{
  "n_layer": 12,
  "experts_per_token": 4,
  "d_shared_expert": 64,
  "router_score": "softmax",
  "head_dim": 64,
  "vocab_size": 4096,
  "norm": "rmsnorm",
  "rope_base": 38700.0,
  "lr_mult_o": 1.63,
  "grad_clip": 1.0,
  "warmup_steps": 200
}
Below are experts of layer 4 (counted from 0) of a mixture-of-experts language model. Rows are named gate (a neuron's input weights, with its number), up (a neuron's input weights, with its number), down (a neuron's output weights, with its number) and show model dimensions 0-191. Each number is 128 + 24 x the weight over its row's rms, rounded and kept within 0 to 255.
Before each expert's rows: a language model's description of what the expert responds to. This comes from a sample of Wikipedia text that the model never trained on.

# expert 17
It responds to: Foreign name fragments. Middle and final pieces of foreign proper names such as Hapo-el, Fro-hn-auer, Shekoy-an, including diacritic letters like č, š, ć.
gate0 [164 129 159 106 148 123 146 136 121 144 189 168 110 102 157 106 143 129 127 120 119 135 139 106 185 123  85 147 108 167 127 175  99  85 141 105 101 103 140 155 136 179 134 130 151 131 101 139 141 105 118 146  95 104 129  99 126 110 107 102 139  99  96 109 131 108 118 136 105 156 152 164 121 113 141 141 153 110 114 141  62 114 102 113 143  83 115 126 137 171 102 145 113 120 157 111 164 123 131 109 147  96 138 115 108 130 187 150 151 131 128 177 112 138 154 163 164 124 158 115 111  98  86 135 134  89 142 161 120 151 136 122 126  94 143 158 145 116 109  85 127 133 116 168 131 147 141 136 148 148  90 133  88  93 162 102 121 135 136 159 144 153 140 153 125  75 147 123 170 116 105 146 152 154 119 134 125 169 150 109 142 115 118 101 122 117 114 166  98 114 158 137]
up0 [148 121 137 149 149 135 132 129 148 155 131 151 124 122 100 170 105 134 113  98 129 168 109 136 129 136 175 113  88 152 142 122 168 138  88 156 165 113  86 101 141 141 147 146 110 131 115 115 159 113 109 167 108  91 157 140 151 132 121 126 136 122 128 139 102  85 131  95  97 102 157 128 185 128 121 132 146 161  92 178 120 151 114 113 139 128 136 117 114  80 152  97 141 113 122 159  77 102 130 156 107 138 160 104  98 139 126  95 134 140 119 118 142  99 130 152  98 122  90 145 127 149 120 122 118 152  95 109 149 110 120 163  51 155 112 159  87 127 135 148 124 168 133  99 120 133 139 145 136 155 156 107 145 115 143 147  98 119 183 110  89 149 114  71 102 118 130 105 145 128 154 115 143 148 150 101 154 153 104 153 134 128 145 184 148 129 161 107 140  85 154 121]
down0 [174 126 153 134 132 124 138 115  99 131 127  97  96  89 140 110 138 120 176  74 108 140 174 112 109 119 100 132 120 111 169 112 159 109 105 119 139 103 115 156 152  86 138 103 129 106 165 160 126 132 133 140 175 107  95 107 122  87 159 186 107 131 147 177 134 153 140 167 152  85  98  99  92 152 102 114 141 114 135 134 167 117 117 117  96 116 104 122 120 118 122 142 122 142 157 132 166 113  91 105 146 153 166 132 110 110 111 146 125 134 134 119 161 171  90 141  91  89 128 159 122 119 136 115 142 117 117  93 143  89 164 109 120 148 116 168 128 115 114 105 113 140  92  89  97 132 124 165 112 110  95 143 128 108  99 151 107 101 109 105 148 173  92 130 116 105 100 121 145 152 134 141  68 119 141 138 157 100 138 133 140 107 112 162 145 140 147 123  99 143 130  93]
gate1 [191 140 102 153 155 168 132 129 133 165 105 131 124 150 106 117 129 110 131 106 101  82 136  79 137 148 141 151 125 115 103 124 169  95 126 134 123 142 115 102 104 173 140 111 111  99 121  95 103 104 143 141 105 139 152 114 132 115 148 117 101 145 121 116 145 149 102 146 135  89 100 120 117 104 147 142 162 100 161 102 117  98  85 103 152 138 150 158 138 136 138 139 114 118 114  96 126 144  84 100 135 136 146 133  92 165 141 146 124 161 123 172 123 106 131 109 114 136  98 113 132 117 138 124  92 140 137 136 132 129 133 127 119 172 112 152 137 117 155 108 117 130 122 109 130  84  96 124  90  99 162  88 111 155 142 122 141  78 157  75  87 152 154 147 130  77 114 136 164 134  91 130 165 115 184 171 120 125 148 104 125 178  97 127 107 118 166 180 166 135 144 151]
up1 [120 133 108 155  97 137 109 112 150 115 139 160 114 132 113  92 146 172 123 108 127 151 143 140 123 140 141 106 175 132 153 137 126  79  84 177 137  93 139 133 153 143 183 166 133 132 116 141 186 114 125 100 128 137  97 159 109 117 139 130 119  87 156  90 146 151 126 178 133 136 148 174 108 132  57  98  90 120 110 128  83 174 102 142 146 166 134 107 124 168 147 108 141 108 122 137 127 157 108 153 100 182 172 102 160 105 137 101  95 144 131 129 126 155  65 116 118 131 116 110 120 105 111 145 132 107 125 150 106 132 101 108 165 113 127 129 119 123 115 174 130 132 103 148 124 124 140  84 164  99 137 119 139 139 118 125 163 103 163 128 111 143 113 137 151 137 111 131 144 153 112 112 108 165 112  92 107 136 145 128 100 129 161 142 165 124 137 100 131 134 102  96]
down1 [153 157 121 136 132 142 121 150  69 151 111 144 119 132 133 174 146 139 164 109  73 160 140 111 161 116 123 103  96  93 116 114 142 141 126 103 119 120 111 151 145 121 140 158 132 103  91 117 137  94  96 131 129 123 132 114 140 138 166 171  82 119 129 129  94 158 128 122 123 131 128 138 162  88 121 146 124 131 126 118 169  82 134 142 110  98 119 101  89 117 139 152 132 117 143 159  83 186 130 155 116 136 161 153 132 117  94 121 136 140  86 170 158 119  85 138 132 156 194 125 119 125 118 171 177 111 109 125 124 183 138  94 105  98 123 127 157 122 108 176 130 154 111 106 159 112 139 141 129 114 114 109 175 119 122 103 142 156  86 121  94  98  81 157 158 128 131 132 154 132 158 119 125 162 151  85 134 147  83 122 126 124 137 146  96 134 116 108 141 121 137 116]
gate2 [112 153  86 137 133 134 187 158 145 119 115 137 158 104  92 132 131 115 139 103 170 125 139 108 143  93  71 115 131 143  87 136 106 100 161 164 135  90 112 132 130  91 120 103 118 144  55  97 121 129 110  98 100 136 119 113 132 128 113 117 140 154 197 138  81 133 133 170 149 106 108  90 105  80 136 119 111 154 142  95 116 111 136 165  96 108 122  86 159 124 159 146 106 104 119 138 112 129 100 132 157  80 138 133 116 114 123 127 145 125 150 164 129 101 103 134 137 104 144 118 138 141 132 142 161 182 114 141 128 176 134 144 155 149 104 108 148  95 111 112 142 141  89 126 122 137 132 127 143 129 122 144 118 107 135 131 145 127 111 140 119 107 151 139 196  91  98 111 129 143 124 130 110 127 105 157 102 131 154  81 121 118 129 100  74 128 123 163 144 176 144 139]
up2 [143 125 132 118 109 132 101 104 143 135  71 105 127 160 145 154 105 127 183 125 157 138 148 108 138 111  82 129 122 125 134 131 148  92 115 171 184 119 171 120 157 144 107 155 125 167 154 131 132 143 120 134 126 158 144 131 168 133  80  80 102 128 122 112 126 128  93 128 166 121  82 144 139 106 146 119  93 130 137 138 145 134 147  94 109 111  93 140 134 149 110 129 119 128 125 125 174 113 132  94 138 116 120 124  75 102 110  97 128 133 150 119 127 154 122 107 152  84 137 132 149 120  85 103 103 129 128 111 122 117 148 124 152 136  99 130 102 138  98 142 120 127 138 122 141 118 149 131 146 126 201 134  88 148 120 168 143 142  83 155 128  98 107 114 172 105 117 178 145 109  80 145 190  87  84 135  71 170 135 110 107 133 150 134  88 140 121 137 125 110 124 136]
down2 [112 181 109 135 105 131 123 150 119 122 107 115  96 130 101 127  99 123 136 113 114 151 121  88 125 136 107 125 145 109  68 100 117 121 119  79 158 117 112 105 127  93 129 129 127 111 150 111 106 110 118 113 122 154 173  39 143 138 109 166 146 135 105  86 119 116 171 155 111 120 140 105 130 147 110 147 108 126 142 116 143 117 133 115  77 146 123 139 125 113 100 153 130  97 124 122 128 165 141 120 144 119 131 112 140 122 156 165 110 153 145 147 112 133  97 149 103 169  83 136 142 117 168 147 141 120 122 132 101 158  96 116 124 109 116 104 151 111 100 134 163 135 142 151 107  92 182  91 133 142 121 144 100 167 129 125 165 188  89  98 133 183 158 135 126  98 122 151 123 149 104 147  96 141 145 145 123 143 113 146 169 110  96 104 129 121 116 188 123 188 125 154]
gate3 [110 124 112  88 110 104  92 163 123 146 147 158 106 102 115 145 190 166  88 150 166 111 143 110 103 162 116 141  69 141 107 121 144 130 141 124 128 140 131 171 155 107 114 111 114  94  96  95 117 132 122 148 112 126 117 105  82  98 133 128  98  80 168 136 117 121  94  98 107 140 134 126 124 158 129 154 127  99 112 122 105 122  63 137 120 132 134 121 138 109 111 139 157 125 107 127 104 159  85 124 184 127 130  96 148  90 110 121 111 133 180 125 160 104 112 134 129 156 139 131 127  98 121 151 141 177  91 122 127 149 126 141 167 159 149 156 123 151 128  88  99 144 156 119 132 121 152 139 112 134 120 138  93 127 111 155 130  76 157  85 132 134 103 122 138 111 155 115 110 144 110 103 156 142 130 150 128 144 120 137 183 105 174  75 150 137 115 149 144 105  96 160]
up3 [109 145  95 132 149 109  96 126 132 149 132 150 113 135 172 138 161 101 103 138 144 163 127 155 106 121 135 127 148 101 134 160 129 139  93 117 121 134 153 154 147 146 134 128  99 124  72 130 132 126 143 143 158  77 113 116  93 113 131 139 113 127 147 102  84 124 146  96 152 125 106 125  86  94  98 127 105 101 141 127 163 132 113 141  74 107 124 107 151 114 113 102 186 120 106 152 149 158 160 125  91 137 125 146 115 140 133 119 115 124 145 125 146  98 154 167 157 119 181 119 147 120 151  73  62 114  89 135 147 133 153 134 138 109 135 116 117 139 100 158  76 111 127 109 135 112 144 125 105 149 129 115  88 109 159 104 142 105 101 170  64 147 137 138 124 149 147  95  70 128 117 108  87 105  93 138 111 120 160 131  78 131 138 124 121 132 151  97 114 106 100  91]
down3 [132 141 119  91 103 164 141 135 135 131 122  90 164  82 101 151  90  95 120 171 123 131  99 115 160 113 131 105  90 130 109 121 123  91 117 150 119 122 134 158 173 146  97 139  74 150 150  82 102 111  80 124 104 130  86 141 131 134  80 154 113 133 135 114 147 109 115 127 138 137 102 174 119 120 118 139 140 121 166 121 134  99 142 161 124 104 184 156  98 144 131 129 115 113 122 153 109 149  98 118  92 121 103 122 116 131 134 164 145 132  98 125 107 166 138 114 122  87 148 103 159  85  59 133 101 161 108 140 136  94 166 117 162 114 114 145 168  93 130 142 124 115 126 130 128 118 174 116 158 159 134 141 157 109 111 143 180 144 142 133 102  99 112 120 135  96 117 126 144 178  98 107 109 130  90 160 125 117 101 148 117 122 131 111 152 148 165 111 113 160 101 132]
gate4 [127  91 133 143  79 108 124 111 135 158 149 114 105 154 123 120 140 155 142 103 121 151 134  93 107 134 135 141 165 158 111 148 147 137  67 124 134  95 120 148 112 128 134 107 125 103  90 110 147 106 165 125 127 116 115 152 127 135  75 117 141 120 108 129 124 150  85 147 117 116 171 170  86 108 124 176 147 111 132 121 119 115 156  85 150 124 109 114 104 114 148 122 128 131 180 157 140 125 156 107  94 146 127 134 158 117 122 158  66 144 141 148 110 111 115 170  83 104 115  96 138  78 100  56 110 142 153  95  99 103 149 120 116  88 147  97 137 171 121 172 128 155  81 128 145 126 101 135 138  97 137 128 104 124 114 121 143 126  99 137 145 131 159 173 130 117 119 123 138 106 136 157 144 106 158 153 125 138 170 154 137 156 148 113 141 101 147  97 128 169  89 139]
up4 [136 124 114 107 125 172 112 114 140 134 152 157 135 124 138 161 103 130  81 129 126 131 135  96 174 125 157 147 108 168 119 171 145 134  99 156 163 158 131 145 153  88  90 135 134  93 143 134 123 119 139 102 126 141 149  98 142 154 156 123 117  99 131 175 133 148 122 161  91 148 142 197  85 148 126 114 147 123 124 112 136 120 138  95 153 113 122 137 123  97 174 133 158 137 109 139 110 151 146 132  86 106 147 159 137 140  99 142 105 158 193 141 121 109  87  82 128 116  93  81 124 126 137 125  98  86 136 107 129 135 147 154 143  89 109 102 113  86  86 126 130 149 111 153 159 156 159 126 178 132 155 116  99 136  98 102 122  79 101 156 169 120 128 142 120 138 134 137 125 111  90 139 108 157 102 140 141 134  88 151 137 110 115 118 118 111 156 102  98 122 162 106]
down4 [ 66 105 147 108 134 122 120 138 130 118 115 133 130 153 134 143 115 110 120  93 113 137 149 154 132  96 109 145 164 125 140 146 116 141 140 161 111 115 144 109  68 161 151  99 130 137 155 113 109 151  68 125 137 143 111 152 119  78 133 104 136 121 147 201 175 120 107 191 126 170 128 106 127  96 130  99 119  97 136 159 143 137 107 126 116 146 136 118 118 135 119 169 139 157 129 134 110 121 167 138 109 101 138 117 128 129 144 134 152 147 127 109 141 125 152 113 129 110 143 136  79 137 116 105  91 120 128  80 151 119 127 184 118 117 123 148 161 154 137 156  83 115 170 124 136 162 144 136 127 160 139 125 136 126  75 115 141  69 149 133 156 116 162 109  87 112 160 139 116 127 137 153 130 142 112 104 134 107 130 101  83 130 105 167 103 125  61 100 135 107 150  82]
gate5 [184 148 109 119 176 132  97 128 107 102 125  94 141 174 121 114 118 105 140  98 144 150 146 165 166 132 119 155  90  98 117 124 149 141 145 134 113 154 148 151 113 120 109  82 120 127 113 177 127  82 139 142 144 116 117 150 139 151 123 134 150 124 125 106 131 124  64 154 109 155 146 123 157 111 156 132 133 120 144 110 152 126 114 125  97 109 151 155 122 135 126 155 108  92 100 111 132 174 134 134 115  88  77  85 141 156 112 146 128 125 131 173 133 113 182 121 122 126  69  99 151 171 104 120  99 152 155 151  71 147 162 103 146 140 145 120 160  75 106 120 158  98 120 152 139 110 131 145 103 148 129 169 157 132 143 103 121  99 139  88  87 156  86 120 125 126 124  92 143 114 126 132 101 104 140 130 129 148 124 115 115 126 137 154 108 172 143 152 147 109  95 152]
up5 [100 117 129 114  87 101 169 125 172 153  99 137 155  97 123 147 131  94 134 130 117 150 130 114 105 115 134 157 105  82 119 105 106 125 139 134 121 104 101 109 118 114 114 123 116 124 124 156 143 118 128  85 101 132 156 121 143 155 152 108 149 105 159  80 112 117 121 118 135 138  85 115 160 126 123  94 152 115 127  99 151 115 150  88 138 136 113 140  99 127 151 182 133 118 145 112 124 167 154 132 129 119 152 104 177 128 151 129 180 190 133 115 127 141  83 170 143 106 108 117 115 122  98 179  78 133 140  73 125  99 113 190  57  84  88 112 175 100 133 129 121 131 150 130 121 152 113 105 115 149 108 159 131 151 108 142 103 115 135 124 119 138  97 140 173 119  99 132 127 124 142 135 130 144 117 133 147  90 126  99  86 132 118 163 103 129 127 105 112  95 107 110]
down5 [149 109 158 124 120 110 139  66 130 134 118 105 118 118 114 103 101 123 170 113 134 155 158 151 116 137 114 163 115 128 156 142 132 119 119 144  69 148 107  64 157 150 133 126 125 107  96  95 101 145 114 142 136 163 132 127 102 140 112 121 107 125 114 141 107 186  99  99  69 152 133 130 134 146 150 137 135 133 127 167 153 143 117 165  91 124 183  96  95 108 128  90  88 102 113 129 110 107 149 125  89 144 162 162 109 150 128 121 106 137 103  97  78 136 127 142 146 123 125 133 171 168 130  73 123 134 115 124 152 103  92 126 181 158 131  99 108 141 113 123  99 171 160 152 166 114 135 159  96 105 131 131 132 142 124 105 161 134 127 120 137 149 107 115 160 126 145 134 161 126  89  89 173 126 118 148 149 122 114 179 125 116 141 142 150 136 102 146 103 138 119 137]
gate6 [176 140 110 132 119 108 132 132 158 137 168  67 130 120  70 149 154  85 123 124  94 118 137 148 155 142 172 157 174  92 110 157 138 165 126 151 133 110 112 157 132  92 138 135 105 123 123 133 139 160 124 121 112  93 120 101  94 124 144 120  98 155 124 146 111 166 136 146 121 100 107 148 106 107 127 122 151 170 118 116 135 154  91 140 125 145 124 175  87 117 124 107 178 113 172 209 129  73 122 131 105 136 106 144 133 136 131 150 159 126 117 164 105 131 157  98 113 129  90 104 108 116 111 115 131 130  85 137 133 151 103 106 150 149 114 104 104 132 113 111 191 114 112 103 125 133 109 115 139 142 159 113 141 137 136 157 122 149 116 129 110 146 127 137 145 101 123 158 126 117 172 167 171  82 148 112 147 156 122 114 109  82 108 121 125 134  92 117 138 128  90 114]
up6 [ 98  83 110 111 145 134 107 102 109 125 127 162 157 107 141 154 136 120 122 134 147 153 125 152 136 144 132 140 103 134 122 159 172 114 127 177  90 125 107 116 131 126 172 108 136  98 126 126 124 138 160 138 161 128 146 145 141 159 135 102  71 134 114 128 113 115 165 132 105 159  93 132 124 137 100 134 109 150  70 106 127 168  80 112 108 129 124 150  90 153 154 105 142 144 137 115 141 116 123 117 156 174 109 160  68 165  89 119 101 123 148 107 125 134  96 113 132 173 114 119  93 117  74 123 117  85 107 129 111 150 154 161 170 109 105 144 115 116 175 105 100  79 170 137 132 176 130 130 156 171  99 123 138  60 119 141 128 125 134 142 140 175 110 122 107 122 106 144 121 148 136 129 139 125 140 123 131  90 144 152 102  98 118 156 143 151 149 111 108 108 103 104]
down6 [133 147 112 145 169 160 117 106 169 119 143 104 146 116 113 113 144 164 110 194 152 127 113  73 135 128 114 152 152 122 126 155 127 136  97 129 178  74 144  44 117 118 155 134 160  95 144 142  98 152 165 133 139 117 116 131 140 123 132 163  82  80  77 108 125 129 143 146 110 155 152 124 147 121 106 103 160 133 155 121 171 119 139 113 135 143 145 100 178 133 162 154  95 102 100 169 104 117 115 120 124 131 150 132 166 149 128 130 123 130 100 128 149 102 144 130 110 139 111 140 120 121 137 155 132  95 111 109 131 139 127 155 162 145 149 126 109  79 135 130 133  98  98 119 113 101 111 124 103 128 112 129 118 137 128  82 156 153 135 166 127 132 143 142 139 158 140  82 116  66 114 130 166 146 133 121 114 115 116 135 144 153 137 117  86 120 158 191 124 122 162 112]
gate7 [111 127 104 118  54 114 155 124 131 113 110 101 139 158 114  94 125 142 120 160  78 123 144 134 150 102 157 105 155 173 116  99 128  90 135 107 161 133 138 111 105 121 114 129 164  95 134 152 153 133 142 110 121 127 139  88  96  88 114 126 145 136 138 113 104 170 138 160 154 106 133 112  77  82 145 125 136 203 125 144 151 103 129 130  94  66  99 136 156 133 150  88  96 115 124 112 102 174 117  83 142 140 131 134 140 114 121 116 129 135 114 115 103 168 129 134 134 146 122 111 146 118 136 145 109 163 131 154 111 141 134 108 103 106 118 108 149 104 145 105  97 160 121 152  66  83  91 125 133 102 136 140 120 141 143 178 137 118 153 122 148 159 154 127 166  92 128 179 109 174 141 104 125 132 103 118 157 109 126 142 134 119  80 130 129 135 115 118 123 165 122 107]
up7 [ 95 113 139 167 112  89 154 127 138 133 161 154 129 139 152 138  85 161 148 109 128 119 113 115 120  94 122 149 102  80 127 102 167 169 130 135 125  98 104 140 110 113 103  63 114 129 121 121 130 129 153 115 155 120 163 119 125 130  87 123 136  99 109 151 122 140  83 129 119 133 138 141 147 121 131 104 105  87 133 113 115  83 152  70 131 115  82 120 104 149  78  98 120 132 115 142 161 157 106 116 123 155 157 122 151 123 158 122 114 101 137 114 202 129  94 118 121 132 141 116 128 108 159 154 146 138  99 122 173 145  87 143 121  88 135 168 108 146 131 112 168 131 116 137 144 134 144 133 106 131  98 127 135 116 122 146 121 113 159 140  88 169 114  89 102 117 106 134 139 148 116 181 145 154 111  84 139 112 127 149  77 131 130 154 130 150  84  78  93 114 102 156]
down7 [139  79 120 101 141 147 137 166 140 100 117 159 126 106  88 110 129 148 142 121 113 153 134 110 128 131 151 115 118 166 139 184 105 115 166 160 161 153 130 126 154  94 136 116 130 155 135 144 157 143 145 113 160 180  87 140 126 170 149 165 147 117 162 142 138 133 143  93 100 124  96 134 121 134 113 107 127 163 138 144 127 125 161 123 119 131 158  93 187  91 119 160 158 149 163 146 100 157 102  96 177  82 116 122 121 190 155 119 165 108  90 117 139  92 126 141  99 100 147 130 109 147 129 119  71 125 151 121 166 150 163 118 160 112 104 143 135 137 137 114 148 105 121 111 122 152 171 147 104 151 122 138 173 148  86 131 132 103  86 143 158 142 108 174 124 135  86 121 143 131 126 125 178 120 137 113 129 122 125 119 121 140 131 142 128 119 118  71 130 110 139 127]
gate8 [130 146 127 147 122 117 116 159 123 126 128 114 144 119 144  74 164 108 169  91 116  57 152 176 114 168 140 112 152 125 108  94 114 112 136 122  92  66 155 106 128 162 150 102 118 123 125 122 142 132 172 115 163 174 102  99 124  74 109  71 139 140 139 105  98 126 128 116 141 126 121 152 115 101 113 119 157 101 146  73 139 138 110  82 124 139 121 145 162  78 126 130 101 122 114 143 100 160 153 101 118 131 161 122 150 137 100 139  78 100 130 104 126 108 115 132 148 133 125 114 127 136 141 124 107 123 119 177 115 129  94 115 138 163 142  94 136 129 120 103 130 139  97 105 102 137  81 139 131 155 138 160 158 135 142 140 139  93 138 139 142 119 173 152 131 121  80 100 140 132  89 118 130  91 107 128 117 113 129 161 154 130 136 122  83 138 113 115 118 188  98 104]
up8 [134 169 104  99 148 114 139 147 161 121 152 135 101 123 138 155 130 115 128 109 121 172  99 127 142 121 115 144 157 150 130 146 123 102  92 196 132 116 140 158 125 117 135 120 122 136 102 128 155  92  96 102 126 117 139 149 159 176 141 140 112 107 122 117 157 152 123 180 115 135  88 143  94 153 146 121 158 118 114 139 141 100  96 170 127  97  88  92 129  82 111 127 142 114 132 101 108 145  83 126 109  98 158 101  85 152  74 147 162 152 102  76 139 126 108 127 137 138 177 159 126 136 132 101 148 149  75 118 147 108 161  97 102 122  83 147 116 107 119 157 113 129 139 136  81 182 174 118 148 115 114 136 137 150  98 119 161 134 104 116 131 128 134  81  93  84 110 133 128 106 111  93 155 141 113 119 151 159 105 100 114 109 135 120 138 122 109 119 149 115 151 144]
down8 [164 105  89 112 125 114 134 132 103 133 124 132 126 134 133 152 119 113 150 133 176 146 125 122 120 119 133 181 133 126 114 128 111 122 169  98 150 126 115 155 129 167 110 131 144 106 105 148 120 142 149 129 129  98  89 143 125 105 128 164 103  87 140 188 175 123 120 171 129 147 147 153 106 117 110 130  87 156 148 101 135 110 175  97 110 155 172 129  90 100 130 127 131 166 128 130 120 104 106 132  97 130  99 127 144  91 166  96 113 162 154  97 122 125 142 124 147  99  74 109 125 147 125 148 104 144 133 101 150  94 130 136 131 140 161 100  81 113 133  82 139  91 133 165 150 152 117 158 153 148 130  96 141 130 153 121 117  93 119  81 115 149 108  80  83 177 118 123 101 164 128 171 144 124 121 122 107  86 114 116 129 137  85 129 151 151 119 137 110 172  87 102]
gate9 [110 126 111  92 163  93 104 154 108 161 148 175 132  87  88  93  72 128 115  96 133 109 107 127 109 114 120 138 137 153 137 124 120 157 126 128 153 121 110 172 124 102 153  68 146  94 145  93 116 133  87  89 115 139 167 119 105 142 110 130 110 151 115 132 109 125 113  75 104 113 123 140 154 108 144 115 114 122 119 145 141  96  74 105  69 109 150 138 156 159 142 168 106 101 159 136 161 177 117 138 136 132 101  95 111 160 126 163 164  80 132 147 125  97 172 151 109 100 144 160  98 127 165 140 129 178 140 139 165  77 125 149 104 124 122 140 112 115 163 143 150 115 143 130 163 111 133 109 121 126  95 120 119 159 130 151 130 118 136 110  84 117 123  95 148 148 124 113  87  99 111 156 116 143 105 130 123 151 125 140 122  94 107 137 133 109 127 160 118 154 119 137]
up9 [119 128 137 149 118 103 148 162 134 142 120 111 143 121 144 113 119 102 146 136 122 126 127 119 136 141 111  77  97 103 135 101 153 113 174  85 121 137 107  73 148 131 103 138 123 117 154 120 162 132 131 120 148 123 104 101 141 101  68  91 131 101 159 155 114 127 114 147  91 135 150 108 124 156 135  88 119 145 128 148 122 145 120 135  89 100 124  96 136  94  99 127 127 114 133  86 164 127 162  97 109  82 152 143 137 162 114 120 123 117 139 125 149 135 173 138 137 136 133 110 159 177  56 154 172 101 127  78 107 116 124 195 129 129 100 113 127 124 124 127  91 108 114 140 130 126 175 128 140  96 115 146 136 150 104 143  76 120 106 129 125 112 118  85 143 107 137 133 121  77 145 123 119 108 108 125 110  62 104 162 128 151 114 115 132 133 144 116 106  81 185 103]
down9 [126  85 113 140 101 107 138 142  89 149 169 166 105 146 156 159 169 147 138 142 158  91 121 160 126  77 113 128 119 118 121 144 120 133 146 106 117 112 119 132 100 126 149 138 120 123 108 142 126 147 119 167 119 152 122 122 178 156 145 149 138 148 144  81 149 149 131 116 104 126 155 109 116  88 124 134 127 130 156 112  92 141 134 104 145 129 131 140 111 187 135  95 153 119 135 118 185 162 149 115 167 179 138 152 162 119  89 132  74 108 137 167 125 110  91 121 174 145 152 112 114 131 130 144 132 164 115 109 120  96 157 132 121  91  96 127  97 135 134 130  98 134 181 105 151 155  93 133 126 147  98 101 132 158 138 168 145 155 125 143 125 108 140 142 121 177 128 127  88 152 112 133  60 118 118 132 116 143 125 118 173  92 128 149 130  99 108 149 107 117  76 157]
gate10 [ 87 137 136 109 155 110 105 160  92 145 160 182 144 107 125 100 150  96 118 110 107 144 100 135 137  91 117  93 118 109 135 112 151 149  97 134  87 135 104 154 103 115 172 101 134 158 120 128 143 104 115 149 128 117 115 133 136  95 122 104 132 122  89 112 109 131  86 135  82 108 121 159 109 136 134 154 165 121 112 136 132 134  68 140 167 123 109 116 114  99  91 137 116 126  93 110  90 162 152 118 158 174 127 119 121 143 160 102 109 157 128 138 138 112 139 176 136 153 132 159 114 107 167 104 150  95 102 177 181 118 102 157 130 135 147 160 140 116 136 153 130  75 105 140 137 154 141  76 133 151 143  74 116 114 101 160 117 131 115 118 113 132  72 124 126 124 109 116 123 124 108 144 104 171 123 100 156 136 106 104 118 101 141 115 142 161 105 162 152  85 101 125]
up10 [134 165  72 123 142 145 118 123 142 104  91 139 156 145  97 131 133  96 155 131 158 118 102 130 112 162 140 127 156 126 147 169 108 133 166 122 107  94 126 159  94 127 170  92  97 131 107 121  95 116 129 113 108 137 115 146 106 126 110 132 134 110 137 104 115 135 191 136 124 101 157 131 142 168  88 124 115 133 102 117 133 103 143 108 159 153 148 108 161 113 134 114 124 128 142 115 121 111 138 133 104 136 138 130 128 122 104 118  86  73 160 147 146 118  85 145  96 156 181 115  99 105 138 113 113 158 111  91 120 113 100 151  97 111 115 124 159 112 129 130 106 160 136 167  99  72 105 130 119 117 127 158  69 148 145 144 144 107 116 101 156 161 125 138 183 149 127 121 170 128 209 137 131  96 124 108 151 141 103 114 116 139 146  91 133 106 130 101 136 167 169 101]
down10 [149  93 107  96 145 136 106 156  72 138 135 119 155 150 154 172 133 127 132 140 103 134 128 152 115  87 109  73 130 116  81 188 124 114 116 109 103 130  95 126  94 121 153 116 129 150 146 176 104 177 127 141 107 155 107 130 165 124 145  80 144 115 112 140  96 126 115 132 131 125 127 133 129 141 111 144 125 102 143 159 152 144 123  88  68 167 104 126 153 110 111 130 119  87 138  88 102 135 101 139 166  84 166  98 134 116 154 124 121 128 161  79  82 131 130 143 119 104 102 125 161 132 147 154 103  80 109 120 111 110 149 140 122  80 135 138 131 118  94 125 133 138 130 120 139  96 169 117 131  96 113 138 104 159  97 137 117 158 157 109 138 122 143 118 168 142 131 137 139 102 122 155  86 118 181 155 174 125 136 162 121 134 135 142 115 110 147 123 114 110 157 170]
gate11 [105 173 142 125 127 136 130 148  89 116 134 163 145  75 116 118  95  93 123 154 105 125 134 142 143 114 123 155  71 142  90 104 140 119 127  56 138 102 106 112 119 107 135 124 125 104 147 128 113 121 170 146 123 103 113 133 178  84 119 116 145 159 148 107 113 133 157 105 127 153 116 146 147 116 101 120 147 147 156 134 102 169  99 138 193 110 121  99 141 113 156 154 132 140 141  89 144 102 149  97 152 122  76 130  77 102 115  88 129 113 138 139 101 166 127 112 135 138 103 112 171 144 137  95 162 166 118 115 124 110 109 138  98 129 107 117 107  95 135 151 149 132  95 134 129 153 121 135  96 125 117 138 131 153 118  90 144  82  94 119 175 138 143 173 129 130  98  86  74 138 111 147 126 128 102  83 108 131 127 157 136 151 138 127  96 101  88 136 159 125 124 142]
up11 [126 100 141 151 137 121 105 155  74 113 120 115 157 148 123 120 103 129 123 129 110 133 113 129 168 114  99 127 129 130 113  92 127 168  91 147 107 146 137 143 107 168 108 130 106 125 154 153 119 162 124 139 134 146  90 109  99  66 169 100 150 141 114 176 116 100 104 140 124 133 135 154 169 148 128 165 142 127 178  74 146 164 131 158 134 142 144 106 161 148 127 138 152 119 110 120 184 109  88 142 156  95 132 126 103 137 122 117 129 128 144 103 115 119 154 152 117 125 134 101 131 116 116  95 138 130 111 156 140 125 148  89 150 159 137 122 117 160  95 121 104 108 214 112 141 139 165 106 151 158 131 173 106 133 156 175 163 134 154 143 112 121  83 124 111 117 141 166 116 106 181 128 123 119 133 192 131 113 131 127 155 111 152 129 112 131 107 108 124 116 180 138]
down11 [157 152 127 138 128 126 105 146 112 114 112 151 102 117 139  97 136 145  80  99 106 160 121 112 116 123 125 131 165 111 115 167 126 133  98  95 126 124 149  84 140 101 102 130 115 148 159 151 138  69 117 179 102 112 145 110 107 139 139 161 111 146 101 147 105 114 177 112 169 128  97 120 137 180 114 132 118 155 134  90  80  96  88 145 163 147 175 139 107 161  83  78 120 122 103 139 113 119 127 140 138 106 118  95 152 121  68 136 155 110  92 122 139 149 142 107  97 129 139 130 103 136 146 112 119  90 132  85 144 140 124  97 170 109 151 133 101 180 144 153 144 107 107 118 120 120 134 130  98  88 102 149 110 108 132  89 120 146 117 160 109 117  89 143 128 121 172 150 111  73 114  81 146 101 102 125 102 124 144 123 134 131 122 149 107 147 139  92 136 137 150 122]